Weights of a small mixture-of-experts language model, trained from scratch on English Wikipedia.
Experts: 24 experts in each of 6 layers, 2 picks a token, a sigmoid router.
Below are experts of layer 4 (counted from 0) of a mixture-of-experts language model. Rows are named router (the router's row for the expert), up (a neuron's input weights, with its number) and show model dimensions 320-399. Each number is 500 + 50 x the weight over its row's rms, rounded and kept within 0 to 999. Numbers have three digits each.
After each expert's rows: a language model's description of what the expert responds to; "mostly gets" lists some tokens that are sent to it at least half of the time. This comes from a sample of Wikipedia text that the model never trained on.

# expert 18
router:544487539469544408481523461498433452460423508510498474478487616465677533503442592480556470571554485574471432521483476426540516526506489511596478466493422496486466591501469465372460441508426433453412499449516474596537579558481512463461569461
up0:522564420518542525454496514481567575521505526535529549547456493496507577484490446594365537491431446438553542348514507512546469523561397519440530507476544477497559573582608547508515478501563584501439503512547485410498491462589555540572443539
up1:492442564461554495437487460470516479517576462622532443475525481524533452546550484495523450481466447446462496557506482594465516505506532493497531484529517389519553555544513457489522511471593507460567516437443484619498418519456535467529570530
up2:533466544478536482540427522436424497516509566484501573523462600614476578586549398471450504417527559445449545431558504520505555503551485543513488507531533457594539496561486429584482494446536585530561545518498508515504476586491534509466470500
up3:478511476457576505517453432504441520533512459506580522550585535537563507561471528552439603377507470455472473450461462498416581462565399558534503548508382526531467510637396516508550508461628505462456448505474609526506500594492501449500606396
up4:461464516551493462463428541481488567510510512544505499501468500502498471597493574516467541555485464560459537465430548464466611464551538485547451509559538464581576605504575456590460513512558613473531599568462456462523446576536493528521543522
up5:542541467510506376421457531462528577555501544583474494492436477539504488617424524513388487533502540519470524528452458564497461491518441436528553559456467587556487454444493517564446507535572548403377532514452469449519399491578530527513541458
up6:565499495540446516482446582445467565565523571575513541489422491452557447488478478559377456508436514525505487480503515537537501602590516473494518526516510417540602501518454556506506510465568590630493548561499468436429511503471515520513528468
up7:435545457450499511481535597543547552487479568493472488514430474518524550533444525635512472407540540490484545531439501498504535482492493452480431443472467517528532583436467523480562475467558467490517498521426538481567441452478440493530564470
up8:552467532522570591593471492496460568533461587558544529500496465521454537510489561493499557530513481441570470457443468467555519534467505563521556488478467472552504502453457401549543486477474555554511545531515479484450465466537535608477537577
up9:514408570536515488484573515438604491517589416444560488538430479510466450541453514481521472469546544470524506488507448580541578488514523466498496525513500464614475448542466480509546496516501534567523494519494412457528378520481456505545473495
up10:459472457540561493503475596503520476549479568527526429482507520530450442532475519469441455423551444516535493473556449608553519513494552497440524479512438490540529512491607452504451533518580516539511581449515400574484508441523518433577470567
What it handles: Digits in numbers. Single digits and number pieces in coordinates, percentages and statistics tables, such as 45.60-1-168°N, 59.-6-%.
mostly gets: "46", "55", "58", "43", "41", "57"

# expert 0
router:527497488488522548472484480570532544539565555506483525421445489474568522440513445507489394401526506517487487444493422439529429540475523482541507527476546463540559485551553432420530469480512522530589524455534501477418370479407578482473449534
up0:440500526488509526466452459532498599496574533547499563511534428452579495509480618538518524421458368536509462539490491452543495526528476507524604507473451560552430620481532453449531587458561412554521462567469573528500439450563583484444524560
up1:421504538545512516509434523499490539513547556475465592665519548519445442587515337507546573472429473493442543378550517522482501582483406531399518591470516462484575536403577386513574476474595627577498539500503489549463489556480602516401477451
up2:452500486553488603471490533526530481514529406504526607540459405549536482543479477517489549451463570483489461459479455520577398524454485522497396447511473459511580428551448469490545532540483576546482523505441529502520447537440519500508508489
up3:526503504425428550394523494487505629520519470544516537519505426573518544550467446558517542436564507511526575528540499540461572500477519547423562521467500495494507564572592489408516492576510530452410435493530450452445520432456569444512510468
up4:539390544492475471401465548433488436463487555435496590495445542488499484438516491575479442512525542494567443525529518550589471555506515419513467521543523412519580533526610474484439564474453592558534536377490435537452480451437486466474509544
up5:491617486446486483536465444455468662500547507488536539540554449496635516517541529553382533457494574416439519424494485473566481462485544530540509562541543463513558525535584449502424415534504529572517473511490468550507477519457542504487512513
up6:543629590509500552461490500495439571431453506456527550477511407518435530569560418549522523565483442504509424489555518515581512534514471520543587567476572393537478426497414509433547541558544561527560473462507352447501460559436563443555503524
up7:549600507425494575477529461453522548556532557493536500512539542509457517489505534569524489383500471525512554512538420532423470581573525384474484519493512467548614515513538458448599507572496550521416533496515463412442422510542547525479431407
up8:393561524473477435528572503398559496542561504596505562495468399527480550544546501644485607581498484530489496489518516497573518504484436376468486487461464568527508478507590465566484476470522528432472452502408558493431517547444494495534520551
up9:488507468652548486487521550420559583433528454566608533500487477552425471520478464470460512468475524460429519532465466520508492541500516532453457461551562507558498400528480629533589510524505536604415503487449461434509515476486460472498561480
up10:473534428495412540429535442536574458530510488474488404508486576492484548558481508556503499492425503500568466517488464558519508470589521546499507504529453460502523522564543469499460532458491551506562463451464450526467407413536509456540537511
What it handles: Species and natural geography. Words in species descriptions, storm tracks and rivers, such as species, river, coast, north, Latin endings like -ensis.
mostly gets: " species", " river", "ensis", "ropical", " River", " storm"

# expert 4
router:476509555487489512420504499553399484438438440460506469469515467528625557524406578519559404513587485607538540469574558435581503372380541463544495514478476588457497531405483452457475410452499510486423494495452403500518525487555466452472498563
up0:514512593502505582394476486519560533584435478420480589441578499521427549512531498397504479447468556496551499541400465533512487555471414499598454538534482517487467645388526482455581415439486526495539540512511404529551444419453502600468533584
up1:444415601513523562489509527477547516476481489463522583552485664476522446539490458507525546338460466559495506500434494520567533459485555517570501489517602470487490481518436584537471533468522564609511508538486474455470434461456493477498487600
up2:482504499527553517502384555529482522535481491425464472473481425511426590514439467460510546475491392531509517503515519505507544396494450445500469477496458531480556495538593447566549457466477547532462474575452530518586425524489665535505459640
up3:500416471573368527477493604494478480506628610485486562456437425501491450499537475561480516442525401488534451575472514517507489563513421514533486567519456478535409471458512433544532539445647511545521465532507500631395531419486562522455521450
up4:502518534587522453446487526480517542596542466453491502502539488481467448493512552537521431524532507486464575491470525423439501527494489575518518464588552498556486433497471484452465546488426528542455524490477513487506438504456486467539558447
up5:521540487518584518565513516467438513522540513514584510590504456532504524530420455553496525463550365455525487430500488584434466486476528558608564512534409477515569560516572507528511547550558567500475503505503519544526414536487469537515461538
up6:509442526499490551449477504527578601487481511520492601516422434562522491587469479580520489473454473488485578505465551468425486469495517489434484475533599543519551519415533478559601368383501553588466539552508448439523435474595558454605476465
up7:533485568483470590483537487479440602487490511478567526415521572512463517585474459482532511494498521438458617563469375608486462474502437541490435546554562526490523556528496468541474489429542488527407525459438435481416504478498531481557491672
up8:467480524528484457436465471494548571585485534576506469376429506535582508592421422576486496470475443432529511541518414459532542523431549425486538597442552574567510497447493508472491602391556554469517557485411540396419499426486582481557543542
up9:397490386495492593473460478496450478437593510504585472458512553510457460538412443501438527511562455542458561605456497502501562486511556459529501522574423477499463528493484485516456459563606502515414539498613508571468428555480447503510451624
up10:479505553572589425510480487486452481504547582573454504538484456416499563552482486548380437431481607542549463513537509487425507462538479536434571542503492535605480556452549428430576506406483599524530472586502556524495432460583536496556512537
What it handles: Taxonomy and infobox fields. Taxobox and infobox labels and their punctuation, such as Genus, Species, Synonyms, Family, -idae, colons and line breaks.
mostly gets: " Genus", "idae", "Species", " Synonyms", " Phylum", " Binomial"

# expert 6
router:482366646519607489465529497512439468372528472478485471531486544483546482443523363527546487534549556583508429607547569420477501519487453563504497511516529497485400537606416437477542409491458553526451474527492558590577510521532573549473518596
up0:536437435494617489560531540464541546493407455569511559569458598617538504529488531562467598406401424453462455483455447478490494556522514526563510513535511472528467513409533390420541464465575571461494438497501524525526489532522449496494520510
up1:416490528542473472511533511509570471521520576603533551466483502497449463506557498511516457452401489453510483512500488499415506540546513521451548525490481502545548576498519506471574557460500592581537448516540590546513373462507530476497501509
up2:509508494519487560456499435503504557508561548473532559537524515513474469536359546552479597489440490475453463518536525545561525515497591521466540503506520501580593526509467547502390548541547528556412471355607563466510443469472453472481465530
up3:499575553544517419460521499506533571525494530493458538421480506516453438543517536448437495508523536501457448497489269527562584482475467526525530484470514632468463507467420474539475444438630511534541444503430617376479527478502589547552430497
up4:443546427468466477431529504479519599568511535499508496495543558495501488464402538614430579555514568484428432554536414475494535486540532375393556517471460462579519502473475521481526453533512460566425539440515510484404537513505469509483583443
up5:469523449449437582516531422471434505487473517518485621436540539563402462537502444475471526493475484461359480515492468472466493512566417416477466475551472562585494492516502447450473569467456474460478549536457527417512434465511497461561556491
up6:374404578528455598509474460511505524495509507496541555536501520424431447487445526547473393484531480563562508437504517540473530520516616573382562567589509557480554488414530523497480548572469412606467545534399516534487452583476413474493494483
up7:539524508551505525596476415441527415538465560593484464559423530451594517509591431490570464482541471486549496515437474513449437566488481479544525486563531437468519584549480550471519483426485483519569542489483483529463463483492599503429400507
up8:521517526473534602550450540557459550506500475452502513592530435536503469511391493474480435478507453448537504499546352526606499529473570555449538515535566473417415559543513464462502540414505522446508512521430471505488391406591529568521544524
up9:442441533518502452485509484466544538526576573524510507496542549535545411542557511571497462523512444464585539538409568518508519549481524526543481493532556506522607535572537477490569533516498534448509429530515498542461501548549436557459595559
up10:406483533512526492591470515503561575520503530506628545487477481525521441490466557464531491509470487436505444474416544533432475516481512597466561553561479469476519517444443558524476452510538609507428433507458391481453491554535454510522509566
What it handles: Commas and parentheses. Commas, opening parentheses and dashes separating list items, places and clauses, as in Brooklyn, New York, or 102,977.
mostly gets: ",", " (", "),", "art", "\",", " including"

# expert 12
router:457529499452471511543510562555482489522425583502464523581422506492346561498507529544498480519476468510520534445536502426502443520476596484520379410533515540488460568544587489587469491512530468429472448581470489497452501551515483525576575517
up0:500477431561442441437517629393608575472512507494481479558477532530478532546489502542467503469592408481577503500500494516502524564547590509603533501509571481579505486446503423521454494572544500514498461517502510493438521504562555494408503522
up1:525513485515493610406498538486575569509498524487485535509503527547476519569511473505526499453441544547542497464509506557387481481528582509525459524496456383475498498445526495547568441496559532510563415590512463542504574440430482540535503470
up2:558523501555548475415440497583524567474628514486513524463577551593516508456482457577476562404464408430462408494501486508416470480537515457531490546533498451480494441471476468564491533512461517470453482468454457509436488541516510504498551622
up3:518543469522424514451451416536481564468588611484608502538439523520557458521451560435422547514521495483482564486468534455446515530545504439472529463550489474456366508571556507530515452553546532506529528475583449515498527586502552527523580531
up4:480512483473530462486488520496509430616484488536524525579506562447539522546476518462421514493567391460406518478517457607524544524493465443543476475480562509501468516532508405507598423456472544493498556477440475538482484525523498555484445507
up5:531478451535518613549518527389401582564493469511442424545355506529494478475489470524580601456461475532488527510509511519428592589425478469506545496487475518437508492438533412518440422491428551580526521512569500506553487588442548481553531432
up6:490523546540404559526371446472443515616536538478545584543470501412501509456519588549510508471507509556511500508538515504506445460479460467413472507542548396482517476486571522587524533588489412459454559534550442538515525481472456610457543524
up7:485563490541493527522429414481567532581511613596461507524455553514393497509578561465525518524457445430511530541510515487447505603554494595508555455614476513557559454506528482559443556527508493522467526487480490470511529516490544508512541487
up8:460463531511511603481434573568482502530544458509576550546532563492434506455564417452511580396530455317517461439450519561497411495513471510513535499469460527534491545438551569490533468432553508583568515500418470478468538437466485516524582540
up9:370502538465497465543480465514519599526446543446449464466498461507479505521483621455493550439492516551432424459518471533538488462539526530492483459549489517427490569508576376541508602450565641575539471457488634572498514482438528475479499574
up10:551511506545538568495417466520527520592470628535494517568486487572605527472503412510546560537423467495533499560516583546555492497459491461595526480584518554455466515548444473545448526489537435493491619528493427420438493541450582594416555533
What it handles: Sports results tables. Table cells and word pieces in sports results and tournament articles, such as won, Cup, Championships, by-e, W-imb-ledon.
mostly gets: "er", "e", "end", " won", " Cup", "se"

# expert 17
router:457529533521531506510449437497470577507530574506403486489549524568510465490512508552357583466476551498491415454485532491451504480481591434501512439414460576568409441444458520485405568557609506493558499459482553503513525391540499507485513559
up0:519561532520455389526515479564584577417483454468553507511372549549593454527467560574416520473515512536470529464475548469523534477525495469431512573542507457446555544446444446502475547467489515498434512530475538554517542526499532507511498608
up1:552491527509513524543463566435523548542495492560448546522531431476417494443435549589507490476495546521572518544522554477526535521529484508573554421445564605523519524506437557646516523439524586511457464405489504497493429536541494516485503497
up2:490619524560561452482442400481522586530562498582452475534491533527481493516503561556465500443449509506446571530465508459405424461480496423341464519481455541506485487486527492432443431469494483556536510482426540513462389426491535514494542469
up3:459610570504554480546507551569546505553491485454497508524530544491478488576566464454456566501415464467555513509412486443581560495463574558514450543550546556462599557467528426589550385497477506538502494453415551474447483514547589503518647458
up4:414551565539535465380537504498511508516475503490514616533513486511488419452565567594412546504482521509498492555450495538484468460473459499515541509522476573532532479490571554586594615427533562518456473488469501541439503373499544554577573538
up5:530421431525487479558497585366569454457593574520479543533507420680521479505585534581407536506521607569466491485477573522539458387536522399556503532429509356466515478501452425498431542483572508503483528551495521519438530520434648565472561628
up6:548536458540481551580506512450459548531524499543447472489454510482490587516474546472431418503471405426493432538454471470437450495419588471440513569524451518508549481525544505495464586589507457482484467484498544486411509473490583577459594535
up7:536551370519507504582453502409573528479505490583561491490496510590552440447589439468497471450526582498508401558458516458491588465507558490451503417498513566576483536435590529513505602544520459525541464551514403465472524430487520631493485490
up8:533395494508442469516468480478555589475493618413616491477526531550537479519541440629436543529467434515529469472414437565516492490458513504460532507466492604500527322454498468508574543519515440456495577541548488539459596496483451509499553411
up9:470543576419511536486536514489593569521533549495552442463453528553495470535468595554511510499524541466481557499490414448557521453419460480506494525530550548549510471572434529590492500528495524453551567543601550503491546455478520552539512469
up10:477470515507477452504456551471567575485529526535513554526524513520486430519465415617410544550527515518488384513463521511500473541436579494474536522535449570486467536508544535544387468477531482379587570631496487557547479551510449552521463532
What it handles: Word-final name pieces. Last pieces of words and place or personal names before pipes, commas or dashes, e.g. T-ay-lor, T-N, s-iding, in sports tables.
mostly gets: "s", "d", "'", "z", "and", "ion"